python train.py --n_layer=12 --normalize_top_k=true --head_dim=64 --norm="layernorm" --tie_embeddings=true --init="normal" --init_std_down=0.047 --optimizer="soap_variant" --weight_decay=0.0 --grad_clip=2.0 --schedule="wsd" --decay_fraction=1.0 --final_lr_fraction=0.0 --doc_mask=true --steps=13955
Below are experts of layer 6 (counted from 0) of a mixture-of-experts language model. Rows are named router (the router's row for the expert), up (a neuron's input weights, with its number) and show model dimensions 128-191. Each number is 128 + 32 x the weight over its row's rms, rounded and kept within 0 to 255. Numbers have three digits each.
Before each expert's rows: a language model's description of what the expert responds to. This comes from a sample of Wikipedia text that the model never trained on.

# expert 55
It responds to: Word-final plural suffixes like s, es, ers, ies, ars, ots, as in Jaguars, Mets, outlaws, embassies, often in sports team names.
router:149114139145158124105115059060090096091142159119071160129118158112126117121106120089107104139145131051140130115119159142168175123116116097073124048126097103104057162156103219135110169098155084
up0:157108123128120128119182176122083105097124129110097148109137091163150089142114139135116132140121157145081154136136166169111100107144096054173122155086130132154110121120167158116214145141088152
up1:119149099119205112145049139124136107177099091114143115106093157083149084113144177169125155156122153161096100222094137140070111216105109119135094088169164128135125118129106105097114097127134119
up2:126120092145095125182124064127093142169147106179089125082113150146109103097080153165148141086102136164148115092190132112119134177116136115143172144153168158163102114122155207172109131092078167
up3:179108135138122083096128159091125174152178095137103125169123098151122134127102146168138147146167167148171111118181109091053161117178160131147131149125104136202145125154118143108149133083081074
up4:068153096138154169090142118123171091115097117165142192146127166144162124141132172147143147155111144186138071156096120131141165091109127095074111126164145090095118172121045126076107102095053125
up5:137133166181091154120159139119073132107137088173134127047123100116107174113099154120153121103133139094075132198150071103119151211096157110167133080165111132117088056103100104101065137131155095
up6:106154123147107094120154169160179120088127125125151065117120149167161169127150104119109103130118101083142104121124163161196091112164094143169102107140140103117134166161127190142140072210100181
up7:114027158178141108126138076140099115176126168122118107103100134164119158116141106084100113105137097079154149096095121152152103131157081147167092137122059120170160187104143072126091156122139138
up8:106159090150113077096164144194089138133157123129100155135126134087166113131098120088115150143104152108136095150149140108147092085118107110111185157143089175138159147142174180087166118136153098
up9:189161130138116106087047145172104199123108147094034070147117107104126154141082152105131129063088169140119094075172169134106172171157068078083177095139117090177066133159097153118082163109131160
up10:094128165128114144129113148153187180159142124162174124134118096166148170103167152100091110109201128026141105100036141145176118072122135115144151055147135116122086137134020087125146094168177150
up11:153079122166094131116138133134174133120124158146087146114172118112154128100152148118127127116106150097158126169179155111136044068117125131133122183101178117096152174111164135139137141097073088
up12:091135188103083136154125136132142154146052163136106111115167149147148126138137096129118119134126147169052085162115165155082080077165086156139157106113106185152185105115134160119108134131153067
up13:153125137130112107101162140063162137063167073207137149125147139128069119085106064126141157095130142162083063128136107146087147143107192101128108089057112115137111111114099104117132065134118111
up14:183084082141102110157168150153148108097149090158122150136104128137149089144156096122186092105092071123112127144112164129128103182180184117095040170102148150135108101142098150080141080093102081
up15:154130103152112145196105172185114129100139129092182164057139156091169127117137160144137140123125129149151133120146123125128101161111156110168130129124158179150138167103178103138138113136153094
up16:054157107146108182136114118197108139132159145076115115132104075096134101100111091150116111186122158061150083155163171114175138087173132131100177156092181180152151048111133136084127148095089127
up17:125123098165124123123159151142156184129115162107135110093139203100101110184188116097088164163151101202099100148058128124130129130108068157136150177134169126127143071110105166135168088090130107
up18:176091166170183207119094085130053103179084118136128038141136130101167132146139117143162125112084150114125089125101170105137095162155116121091111143081121060154154136072141131106151145111180142
up19:118196066095146175162089078068101120123161136177109119143084082141143153078124123097183155073125083146153174125152094124091132117119119119159144127133098185149080088089161093121085118163129182
up20:132151150110109122089171114118153103090085131228111143123165098157147123163044073135113155129168134159056135109158119159092090107120132064151125057078126133102156090079125121098092201130113156
up21:068075146125096148132122142103161141180142156140154072136080089138212152153136110102106088140151146062160166161127183139183140135142079134129095079136109155133151139134095041085152121171150127
up22:175193084160087091155100153072190164143114030136124183138179141063121123132082111146046099160150148110157115081082103156111115109178119184129122154141152113107104087127108163088116094079140083
up23:157143135187085143145154121118129129092154052095165153096101148090129151137153088130154114063074142140099135098080147074151149125146134147131145108160142088133136141126118128130083089109152190
up24:166113070101101173065142050126082105070168165151137109070095123118119068122124135124133170128135201098108159124140102134108129111130107079159102145114165153116149102122121096079081145144134108
up25:178122086139131123146095143129110155212121058132124111140105125134147126153018185118168158147105145141126105201111134090128098130100138137113129153145118151093109153122146148101097133079097183
up26:125139081124118170126105091156152101156110176123082170121164150134147134087180093129163108105125136167105127185126134118154157094185118096055137133126100122091108106107106083142102076082087136
up27:116086171138107135139173124133039134109109072150146141164143107128106194071132088145050118105140142094083097193123135179121110194115128137117163140183127105123160145093061188082127147149169149
up28:191167069133099146111129111146107130089216126115098109069175142165082147141081126098112106162179158128044165121134124104098130167180139089059150159139144118139149176107163198152148141153108108
up29:105144087138122113163177144123160131116112068111142122106127146124113118144127145167127119076149115149106129126199096150069079104104115190147083111173118121121098135043081200140158130174138157
up30:221096120146147134150163162109115143118141079088121180137119116116176086137155095114119112087115072179148152189143106162112091150134102098156097163095083136114173086075102114049121121134082108
up31:128133127140113096175116133134146163183105147131160112177132136111112113128140128139092112176117198082188129133152169081209086174132091135100168134126151128126143070125146146121092102184141075

# expert 47
It responds to: First pieces of longer words split into subword tokens, often capitalized names or terms: Mon-etary, Pres-ervation, comm-odities, Ren-al, lin-er.
router:115126101141148163187104119101134042174100116080104094109111095158108096146046092198135168167120102132131170128098115091125158082070105064158124087086099168086189117131156134102086088119144159
up0:141148156121070147135171123219134098148182131135131125114133135166176157090063186134098154104153146110169111168171106122118075114139153138177090142106119094111131106118133091048127103100106113
up1:112173089108130131170134136129131119112160140134152199130185161072138109082061155160113158141166163099178136106142172094113153094107124146189099230137128186153129127173047154126197107140153102
up2:115107171178143139133148103085111128129162209151125095115071142144154137150011067086079144168127137078107095152091134160092123127140079141151159137094129120127123127138106129152114136126111151
up3:158093161096126160197170154115101083146133094169150138120157147113144125140121159158154135174118171102175086125094100079079152119130139099074153115115080237212088187129087187160121128119093165
up4:119102097052137142133117148155100109117132201159139167130110154081102184158130155145155134059180157152134092128127106061123155094111144150116095199150097189201129130148084096118127111157099148
up5:121139145128184232119142211123091142154145197157122177137130126119162120123045160118129106146135111148195119099117106116093115132099130071153116167178138091140130136091159056124135113154102145
up6:129148137140118154102137110160105157202137142158080106142141166147100154122155139129094111184129149115153140137148121049111080171094111069169106219176173136124117134132085113113104173163105161
up7:101158095093095110144081095186104110095133166174093115158141122139130141103090105190071076104064121121159098130183095108106115157131208135109092138123090072131170150119136158095096138127115137
up8:187198133124094129160170103169114147097105168156144132150155147108136100120181141094128133154139106145117116138126129139134190165212090174084098195157068203132111112166136143073142115121083118
up9:043189188138159142141149136155147119136138175132185143122125096096123115113191106083134080084118144171234193179158093133114162179153142188142149057147069136147148076105114141115125137122139100
up10:111100117096099139104124156128099141149060140150208145152145098151214144061073117170138182115172172157137175059098094079114186125097170105100134191128151149108156090121091088186134127177199105
up11:145105115046050143143140091136100080161147152101060075122125134132154132142110178057128164085123120118101159137108131124097109173120076129159116163101116133108107116117113161085099136152121142
up12:182150112122117118123105129151090146124151169139099104096104120078062166100121170117101142140062103155105118175154104114143077168139139163147139145125172088121127066147100186125172181162187136
up13:139146180194169124125113112128076066111123155116098112132107089128129098128147189090136191139073127096162158100162128140146199120083170073114153129099123148112050110109103101135168125131158154
up14:130133086148167175127088145103110113147121130114158167084155123140159100125175118072116131109186076111130181116133122101107187190153074055101197152078156157181095141147113122138138086116144161
up15:177126142137174146111094143112125136154167136189116095120103109126124155151153160114124163121114145065091149121076099124131146083130104136122178087119114142114179176089147066136137083115161120
up16:089170062155170112127133116115108106155096129119088130185115162148134137098106121164122143099122210108130096111136100145135118126083129053142130156144130132080088104118112138115108135159143087
up17:145133102104128088107117144151078148146144170145123147128161114139139093158152161155172150088154093113107129139119198115083103132109175056143160140143114093080152171058106072133091122110114161
up18:088108107112125164090054105094136110114133216108088138082146165075142166090128077192119136133138176164097207136084144106113120121108118068150090144113101097179147142138108161163114122118126172
up19:092113150129084159146132166162136056153115176082139111079141129152136049160110073133151152136103147161107168131127133072157153130098091130143147178117117117165116132140135122086175105085115181
up20:172099077102095178104134158126126114153110143164160169156112179155137114096102112133108107131084122154115132168155133181106110112160083116089138105098156106069113089099075161133063089150124115
up21:143156154013093118177110079137144145135146086088122142096105104155143102106133143136055126094136164163095155145119154095100086100133113061149178139126141088121075202128111112134082149114111172
up22:116115122226044157155134131138074136094107140137119134120105133144087076141107077116124152125088200165058083155097111141152089118126151112119143184194134104152173113099161097145093061093129168
up23:133085091104084081136150097087139124137085128137145160126136107126088128116160140114123160076170129074098145129095052151086137154148114128181149110178128214142087186134156103059140154126115087
up24:124107170136142208109083127126090120126174163152103209150075153092129069192122173099131081133079118199146157154119133207147138138152138198126095114136176161118131045118098147105110148107089151
up25:137116102135135139148127129167201128144105064166170191113144115140117092128110143084124111194085112133107138102131161111152120094163166129076174137128167132128129112154100139084108138119149108
up26:113169131100096143088166121134081151095093181149106141127116150078117150176110149127151152136187168098118118185074138198069134154171090135119145139118134138142166101059175136134128116152077112
up27:098130122114081128147165133146108136126088167115144126083174149075122000120063175089131151122130037110109134075088135171040079093123138179139144147115119109161128106125154149156135076130102092
up28:093111141143078121118127077141086130142124190112136098150085148166117122124140105136099068119144148115035146104060118134221113121116111168093189105093134095122141122135120108122116081147187159
up29:160142134128068141186134115130104132157113168135098155121119154150128073082122171087173114115111178061110147179134072178116127138090092076167133144142115149131083180161130047089095135163152141
up30:199118105155155161195159120142150161139167131131101118094138140166104153141153124115136147152132110086122070105124205126190087152117149153147165183133081123165112152160119075107194120117187091
up31:086117086072138135166160150096177103208103118189085094113071085137135140118120122143142179121161045124066073200122173092163137158108162129122143123162164179133114145053094101092099129096128132

# expert 36
It responds to: Raw UTF-8 byte pieces of Thai, Japanese, Chinese, Greek and Arabic script, plus degree signs and final year digits after 19.
router:122088117159140096125173112104096093136138098134116147166148083080111138059147139096183113128127130089156067139189126163167150082083154154102122113172096112115144155171162163139112150125175091
up0:106111107085114101150129195128159119137076133147081079154151153104056127128134108127137102131109107203165116151138159131122190166130142161128133143141191154124096122135149154080067109128164196
up1:106079136141086111098166160111187121117075131189131150059053138118128105139153109107097098151046179149174090165174166088090148086139175098156103146113160181104092195087145097087091136180147118
up2:160090198165103106186120202168094140127176137135101143132180112113139037124143172169144097151076112176142153152115085113116084138132136112124155095124084166068160102117116087186073086124111102
up3:144112117148143126168105195147162151115060165119136080110141136120182082135117145087155118138108114160068086071183142048099182165094089167147048145108147128164130145088120110082167124113163172
up4:141167112100129136148086116109177084097111158124120147094105147120138112150110124134184154206178165127124063118195135092165112136133105153132124191054136166115058132157127035106140142098165154
up5:132151164097114162088145096178160071097132142161124104168079140116106143027179151169103096164107134108099093091173149136089125152079075127130109122175095175066098149118069112079179132206096136
up6:090143137113124128087076112127128116138144116110081144159105165188174090138125069116111131153133130130130102074158117048131110130140116072137152106112160164085089113085116167204126076158058123
up7:120136110159137144122128082126145080153085120086113079109094133155127110106103105195107084100099122194165153160103106131145142157118132167119146117157125078094168119105184061070083088138082123
up8:193150140153139114160140147171111159108076098143131125088095148093131098076064147096177152098155073114141149123111170099087127094103159084121123116136111160110133155055126027113098073110109145
up9:208083127073142115126140163110124169136120116147126125162159181151149109121061124174169115118177082160095096146125168119108100160149115097174151140067148057164174170123123092105128117188119097
up10:096153157072092172165194132196139125106132138148142153093146139140179154124101151092179092087106137150116085136120155128134157150143083107181084117164140045167124143155108101131160126091112110
up11:135148105098115155139137127179099097128121185131134166115098116194151165110113195146032148188120128163172126175124108126139087155117128100222109112115129107148162159101147071119117132120133080
up12:117162136158155164115176171135180157110147214076215123193109135130110167078116121168081150141124093119111168111146198080073167182180100103162117129145172114132120152151153142121148130132123141
up13:169116129087098146185153148138135096128160118109145127138153147110080116125180183144130124125095125152124104144151132199127158130169168122139146190061149119116118128067111095092099150168176113
up14:145133122097150100124130159109154135128117121146117053071105128098086124118103076136172091118124126126094155091139121123167125130161088170169091171114193208081139065110132130126129102164111123
up15:090096128122120159117094160108137201118165118128148127106117116112116201083123142089112156120131121130132140173100116183162080145155058147122183135100134125163152150032080103093118120083130121
up16:095066156117109174077125176137136111083073184208146170119094152154211102148174146159082113115127126153088196101077128111069150130101114153095128143088120146132064079093092075096047100127149142
up17:170138149151094101113124106165150086135112108107175074120119113141157143105083132163163068084136161149114098154158150122185140142131057091076098120151139144100111171155132039218098091167116128
up18:119151141200091175092125100179180144122161186149125137129107143117135166138159149153165070126059107134137097115137130083108160105150131131116132111148131083136130130106132114225104171101107069
up19:124129127183016135148122113137134151120130127119104129139202139153144031099164154108172107173117107129089177094130111162122105145124133180167126097114146113146146063088086092145120160166150211
up20:139112169096074126108114158113137132121147082104116012081140116113085177147092104111138073113139082113148105148111138188105145171120146173172151148141145087134138151068132191074173174166110110
up21:169122148123158177130121111182187130116085148126081113160068143152148104107119190084150125131112125132131126119084166110147184103104084114132102127169138130175094093153140113176106126117090187
up22:163130093113069119136145072113074155115167107121140082165120074181120134107169128121117141094135156152107150170147115087112111112169080102096124133125202146144114086118110062144135080070126163
up23:167149127114146144129130129089174141168102111176150150114128163174116129166099143196112159117107174145121136082140159140116083197174089055143116108124146078140141160144124115121165130165124067
up24:128113117078081116131138107198164124087183077152127134163138138112165065127169096075111117145141163094118151132179084096031143191107188161143143144177130149086118081099122120113127087151110056
up25:133104116121157049090124113075104162105093118103150161163183099129114105135140118147140108111078125113089144060167145100154133103187122153168173108145182129111125161151115146111141134109080159
up26:158167107111132075155115169167104094123198115182127107123155115104154171101162195155201122126096113150116135157083118103112130127146089123176145109121131179112091115066125081132130100107110170
up27:137055196141058145162144120067123105184121116119080135188084118082092115111059154151150110158103199085121142159193127089161135130138094129164164172136144098072116122118109114083072128182088090
up28:092079119127084056050177185152170086146149135151138108133099155137132222139105141099084162089134127093098099147155096198159173126139133106160136116098128123121124162125096152090201173152158199
up29:140116128170109153155077122167173110074137120182155147134074068106139174111099133115119168149179106128122096095100163138129106072105131131184173120135094121171152113158073032075159088108178173
up30:123115109161144130096131173181191163165138155174189100103114083130098139172144182132136077141121110126181137142162125073106115181158139123160103146096151082151129132068153104089084200103052128
up31:165085182163074104119156152087166141155177135168121135147159136135135142097116145105152062052123117164176127129195143165157138177149051116096135144124196139096162132098126114164137081136115112

# expert 61
It responds to: Two-digit number pieces inside larger numbers, years, decimals and table statistics, such as 6,407, 12.99, 2014, 1969–70.
router:097121146151157063114131101130106119115062112136083169175153105100115167135159142076142139172130106121136083116115155172163104098112122158099122108203139120102121161147145162153123172154178099
up0:171139089163110099145105140152124157155060083161109164073148177149084187156114135115091063099133094143171126052124139089157047131163145103217136091162146179072167136130141130142130104134180072
up1:203180074107103131121166143041119110146133137129127130157082162143115090111097130155108115081125122138131107119140079104109092155188117139148106126160096152184151122167088118069158124168086147
up2:123122131190163127117121136039170104128147061118135131163152073119134164128118122157168120150096148123134112140148145158086128194127153162164181173170114189150161134109071089165107144126119152
up3:107158100101091102131102108175147150139143142108142123119124111192114149152159133154154108160129095125149055150117157083176129123132097125166127163122156183109132112110066128070130150109138074
up4:137105196142112105105126131088137148090087184135105101125165129085160067169177103117112064163135112113120070102099134108121078169186102050191156171089114126134114089157145133128124119128113132
up5:151140136111151134179094094138125149108074137100081151102122086127132145138139094110116053126156091150137128104131116131112129083117154127091150130135147114135183126063075087141177106161100162
up6:163093095142152088122105162175135119156093141164124080078124133175063105134110075127132142143138152152150081153105187077159184171144123075150138108174078146100117176094143145070112120152126228
up7:095132161170136098124110128153091110069150158075157073045142148129138199143167134092117097136137114154142108164087096127142162121117139107176159133145183196124161052112070136069097138176112155
up8:194092170149143138154138166115124099063081137151136134138080128114090094169162126160148112123113132122133137130101107112033102169114151151104161168087139186138108120063100091118087142189124105
up9:121148083138116124109106179203104136155128177142114092081120172099137083120144140140120101122107149177124132118127158156155118160184188124165100122146103132134154113126159105098091090097147112
up10:215152161180148121086166161127139177132144140151113113181175162093109145066114099130169192142120145121169074129199093129143108099128166103111154139135165112143094170164141140123140136138102106
up11:124110170124123153148169196208119123063146158165118143116140099125142118043126124146165129166158118121100146121172183139073143177156065139114133109152162170084151137093134131147148080154157107
up12:093121117109083148117133174100117115057090075168158134132139184142133074143121079092147134179112123125035176054155213133139089041112102140114119167177115146121151120134146143144126093054195180
up13:122074119118062107207148168175090139119115085135108110120128113130152134148112109143100158113113137105103132132074168076069094099155144142165141103105143181169131159080111111140146097069082115
up14:167167160160144152168095172119222131113126095130168177062128092069112126094117079183191138128148108161096173114132149044131161124113145079124072102133082121194109110148105038124119178117114137
up15:090140155136097118133136172167153161113179139189191104117122166120111184139136118094095111160156158109153160166111087106152115128151121166142122127138148164135086103127138132110148154150152119
up16:063131080123082148128137143122149177096102117113145150087115116172114129177131142169124104146177117130108143134145074133089114105199108164097146144165154149172165181136092147089150112126072136
up17:124094105103137125160084145116147115135054213103089158087115110112094152133171159176188186125083133065104155162164156112087140102137080119141174154157159102127139142145090078065165102133174089
up18:130076138099120143134121101107112181088111123118206159140129145076144145121140150147099109091114128090128118151120118132105114151166114114164067140135074107159133111075109116139126153128101152
up19:150132097155032122056131120227187160073124172147113055077082117135146129117141097144116181142078134147123139140150104146149104143121123108131106090149133151122126116118103139144108138143129159
up20:070105139115109132096084118151098069177134114150102126125131145099136127164158115122140119115159173184176117077120185149111110137137164102148165131142090149113117111091152045182048155144098167
up21:101134108156095112105114096164079103131138154128172139099086181135199145127139141138155101120165135112115120126142121175138131166160110120152095159120151143122108102158104129115193090131127106
up22:108099163161103128150146124128115111127127174179136125118158126055082095137127156119108133162111132069154129121170092142125097147131168186134080131142158161132153137094117120086068143135133148
up23:165035188141160069110118111134098137165128133048140151109083159068149181202116120139160098116165136135127088106113132119117109147208112108134078114136101087101074143122111137080151117138086131
up24:162157126128075172094111100163119130148146069184183142130107119099169132146140062151075142109088150154093129126133095124165113136120168120141104099128117128144145174080154109159195129126163127
up25:159180155110097137127159085089127162132146095130127089100091136167130106144146166075120174141159136134092130096119158162170168160152078097182163106144085116138146183034126103182139043136090155
up26:160113051093139121138129096163173113123158133138174099127107165125098129200149138151155078137148107108134105118150091137099107136109121182189145100062129101129093159130143153123073129099130135
up27:083140122169123079116108150104129096138162087159148077145125125108090127114095119174180143109146146186149152141092138116102108144137117129177153094125131132124177104175126117108163114133091138
up28:107067088149148148068130155124146131146116103119154101125103123136134128101141137180096169130177154195148106064129154130145129206112074154175176106125172130057136100146143105153091171054125193
up29:089180119158076132142125083096180070145192149081112131130108095075124152103157134168132131154168157133083149107144114092077154114126131071126132105093158148122161092167033094089136118133155136
up30:146124089171095153041064158163133116093170117153140166128128153125125154076181130139159136115143138128096138163137088091154106119093117064128127100130146162117151131121052114102118141132146093
up31:134103140144146153108132159161078159075149107113149142132074141084187086123150049112107148105065085123153106168141168078133142161159112150176104139182141143079107142115032095108142141083130141

# expert 48
It responds to: Verbs and verb endings for actions, often after he, to or and: won, took, worked, wrote, alloc-ating, Prov-iding.
router:152128138095138190140112101100124112069111070176142148108120152118115141189160154125130116112075080073202104086102111165107106109123132141121125089158084097135148181119162107100111171078148141
up0:136146062113168113173181133126128155174165079124126115082121144165147105107104100138119122186109099129113151109130079113106112084110147170146084102083148124079138099109092092147145141128117133
up1:136112141131163099174109162163163139151111124212157095153098139104108098129203152161102111087114147129167128112084149079135112149147100092052124132088130134136144104186141102095101082176130112
up2:096104097132100082064130093191153150166152112110078115179166079111082128150086185141113111166113139066131136124108154070128104131144211149147180200056126146104099146155111150155141147185102070
up3:143082126095086121126180138114135103081173098135115166166139126118060163080110067134047111117131082231146146087121121147101128112098128150083122071096141146094150136081106151077106113164112074
up4:089126148154132137183159142114117128129131229084071116169162128143158133113208131105143099079159193107143135064082140090121085094110081135173199128148171126085155109187170087138184138133104140
up5:106134103109195095056146139139102099124124150147100163126121095116141117103169154111197108132138172159091225121103107128112115147091106114081173105094156244140137118107176121152139080160098160
up6:097147132043116110121157143135156058144126147126155144163142097129102146169172091089158097114096153050126145069133150065159116142115111087080151061148115144109118181201115104146162101068135195
up7:100133117112141112109163131154160104104156141135130121123095110162075122159093138129179129169140091096076124105137087147074083170098121180102195162121184118090102094098164109177078094134101154
up8:135034128152088142136108122110152125148139043129092115128119093135136177072116084111145131168120177100111133132118191073141143102166143112124132170167112161195141144124129140098104111121094166
up9:101132092155149144135084124148141075091138071128105110118160165106115076117080119154112100102172092099127123101127090116164141086107136120171128150133148120093149124124084178106152126132122097
up10:174146139197149132112106111036073090079092109121137155116073121125139136092158129170160155114124103139106112109128146137138192123115150130096108163152103136144185138080138093176110097126154179
up11:103151095142166111134126156151114091147115182115137132158126139140193098171144122131150171121242116139111118104096122093092112160152118058126138090122092151096127141128199091161153136090130146
up12:202090113144115121124168125165112097109108091154115110145140179136070052170188113116078178140154131145154077087144160084094147089110117120114166129129136105071065098161176093134132114126070185
up13:204155127039181100142161122138100137120117136140143109102143137128140098107153174139102127135149138226153171092136138139115130181129134130111108074086144106143099156116112116091103097064120090
up14:127076118095198118112116160179108126129165124108133087118142115139211156137081103141156115150150170156131153151074141135105108117123156156143197114165154089082119175146150136095161114105153137
up15:125164139162096147088151138131113161109179226107086102106174189155099095137172149138158106136134128082130129117103173143113117109129133122131120148106170096179158074119186140132078146086118146
up16:159125103129138145143122118123102132123130064143078120113151092136096147114054123133140115135132084160123130159165115052189135165115060162105087125099109135147240179072119102117151079109142140
up17:080151102185168107138119174131117072129153138135172110081107136132156136150090122174137166110093153176146105089169158114125165067080074083113114141119129110149073141091137157157160076115168215
up18:098086106095125112106112130184132139181186107098092144098137070136170121069128126146134106149117080133091133124181075078127170120146140159135112137170123133083125097114166150162147095143145117
up19:156118120128130133065096135165065146131157098151127181119117111110125170141109080098100098113136116141160125083191214112179150146184104073082131117189220098131115125101124153074150062123118104
up20:091139083187079098171140101131181171125137156144098091143177114096115122124147168083105086135109138180169108084127116144143138160155130109114177139138124112109171147109081078152072123146142170
up21:136071110088169069197126150148091081168189084197123085144091097127116120138182117131150165063096191090139120109092109112167119110148151191112212143122098086151130124118166147101145138152134104
up22:181091143102161068099074167120115079134168142083110140099132094174129103086203083138123170147130162132103094128176111124155090109126140149175095163112171149127110042130151087123105189101128116
up23:084126104110130151109169121107183129130063172144179162156073122179152130104109122143096135097111164179173242154081189168166147103107100179101129099117190086153125202105159098074147086139126124
up24:088135127149172166134092097159129130139128182034143186105092106141142114080153078098143134136113131180075066177146116087085168152133127091117097128136169148144172216165068146090225119112094085
up25:069116142101128123117127131190103137164104117165163126147134137151150111136130205097126128073169157153140101174149138119077144144114142172193152173164116148136157146146119150109175130144098165
up26:107138104083122128101140192130082133149137164159153099176141123124157146157158107092150174087129155119116171115068085112197057161058112127147040092172160170136094126142096099139143153082152140
up27:162153120078154066131142108119113095139138084162127084107091097139135103150213118129101156187150188164139096127100161111129168110183145066151160121072157155166167164129152164080143118128118147
up28:076141105146171129074164088091145142136112157201126144107133114103165137124169108142187108086121155190054110157076134095101112154133179110079094169183152091157166072147076150132204125113125145
up29:114043128169119125100151165160143110139079071139107115150094121145197113107086119095106162096169107105101105172132153162189128117157138148119117138144091183135132193119099133112126132137093110
up30:166131166134142133101128159152000142171126162176179089110074124071108128166070094105107172127141173135148177122110127140081160113132089098100122156112155149091126079140136079132125119137123147
up31:108066057076141077082072147093127194153112175132094107132134107094136128107112105130146113098190182104137103146131156198061093211153191156110164162105136142154102109164085138150120124131110075

# expert 15
It responds to: First pieces of capitalized proper names and terms, often in tables or lists, e.g. Med, Prem, Soc, Croat, Stock(fish), Wor(l).
router:082124102097156113148138095143090109125153084120067128187161123094096128143156090158179141160148102137161125135142146137179139112104138115160058133123124169122143147158141127116112135108137105
up0:165131134081085128135129108118114103160178103128037095078139100129070109153101136164117150146070087216173120135127149115077145145105119108089167181148070078108137089089129082129069119092042161
up1:116123102100085126160181136224139026084140135183127163066162090109092129120183098114092181111182117156143097174123094099120156123117084159129170138140179129087130130111109118061147121100147184
up2:075116118152116116137151153124187169160134178138112132110110157150135060113131111090085209109120113119159136079107119134096090098166137146135059155183155047142153117056128056106080118078147116
up3:127083111147167169174075179194106066093146146139086102113100070156189126063097143096109098138138109080084175160111124085110120124103116108138155141079104165129129102149122059098088115121137134
up4:182188146123140147111191189119085110143122190118093109112156112123102118091107171119119130138074154185173107177138113174157124175191119132172150070137162139084113136123084143127089100152097120
up5:122152110129105159054114124120167137102111122151158112120148111173102061170090126125115148088122131146153110176163108121123150207069138164174086133145145078161141163133171122189106012087144160
up6:108105072096150186069130094100169075088141109163102153136147138148131139194119156132122063174123185206110125213102179108125122172126152132146143089103155159103090109148091087102196124179130158
up7:178070136173094076102130120117125110139068155133100073105086143127144084167162150085105129144118101143127189125150152138099069114076088065127180121057095126169139156108120037095056150168071114
up8:181127078108080056158107108131177075201153100174098098084162225084143145137168126124104155164138108134098160140145166133092180117103176139147114111134138160173118173145149131109124105158135136
up9:208097132142141083172117137113190108156147124110122155126128112155190131080110149123156074174079181182131124135141139125177164120180134121105167191107144091135122165056104089103087151163158182
up10:110095086146147106078101165145255162105192128135184137126125157083119145065105134103139145080142149123146101153108118096129140121161171168139119158177079151149131137103112118105130105119091129
up11:123118149113054110156133136170224163160134047178103130157131180128087129146167131141115104178090132103156123152090162075139150122198086127105112106124082119098141069139102093140151134147076125
up12:192132069124071190110137121086124097149081107169122116059125167144131127190107138078065131170077119158114178127147110144084099117159146140072195136155095135102191129108102161124132091137139112
up13:107100144076114100082122188118158121126146182142151141125119137068129143128138107170091107103174138102106118114158137125115097132144064108135129137115183140170148198102085111110118141057085172
up14:098119122115087087097132238133153136092132109064166129093108167162171119125205088134125090169166115055166122112085120076120174122137104138067121143156175090192139093025136151111130100153144151
up15:132136124120142205109164170136174172108150098115178077104147111143197109110147100114123150118160161135104103097093173115127073157187093107154162170124183104128109139148050105113096078099129098
up16:129104121137104135120124130132138142120170093190151171157107111108125179198116119119148080123117214106103115147157110159116105132111055134114148150158137187130115070086118037128195132159117168
up17:138079125149160179109128189174088157132165168125105115144156173122096151120139100113173128112138148178147073148167075144105096106175090179206113137145204171116114172131128086148174092142149163
up18:133134135124151098157128099132106093058145126104162147133173081178106169143058161162120126140070083193133100142110084173123095177200116210175136158160107142086114108178100127133126108136117119
up19:108144115145078091148123122133202132090155171163178116078116138166133113120153142175134068212125066102157145029137152151127105126117101144131087131102105129177144160118122110151119118137129181
up20:154104079085081143151082220161089119175084132109113110114134110130074128118084133120106121088082150151101132083092124126074062108118133104124170165103089181162115178161116142092112109119125164
up21:151139096070131098206161119161070203077144203166155136174115086105137106140123106197147161117125123184092141134132125124128106165106155090097125145107179101118140108079116114154147140085110174
up22:114207150166137101133199070153100168076105092114161110106131080119163073138111113157100157106133131083111174115113128137153087159113107143193060143125197104172073112126127064132101131112119123
up23:213164105107092112141153121110185179110111073098135162157147122167188101088126122142141076152115208125128099137157122120115135148147127161118153078076172146061101121111092128107110123077092118
up24:116195112095121136146138111121217136132131137139127112123136120152166137109141137100064161114116172168115109098162123122111053126179079144177157132129140086157127158128100150086140094184102166
up25:188059144179044139083156119104144189091089172122141090158069123140153137159081181099141131118167147105108139178090151136096171188171119129127112099076157157091081100073139128102111126081120141
up26:111081108112145113115132167118191116142095143139146127121084146144178076110145111150115135113130148113144190103200132145120109157131154105126108201112120101097145153171108169090102102143108120
up27:144154122192084153153154132132098102065130112075161172048202150142104125128099154169127137122159142122099110113093148173115134076140133172130128128141190180097086122075109106141124162093081152
up28:153121147108132197115122145100119107167087133159172179115052091178102107137149149079075135108086149171120149103157087116085148143147085192075113199149105141129176159114116114168155084099119208
up29:125124104147091129069147133124095113178117096180097106149133140167169141124100112195122109103111192123086060152165135142165143171159144119154137133134170172110119150041035115146114125190140150
up30:114142164125135100096093171183103184160147068112089124117125134127131160179130116159098153123136145112170103181083127134092145159157157109173166182124161214125146050103093038165182139134156080
up31:113146079145112142083132185051192111196094122173133153128124155120123146153165128141125130144062101129124153084126106166100097154122086080143207113102095099121152105095122110192111096156072120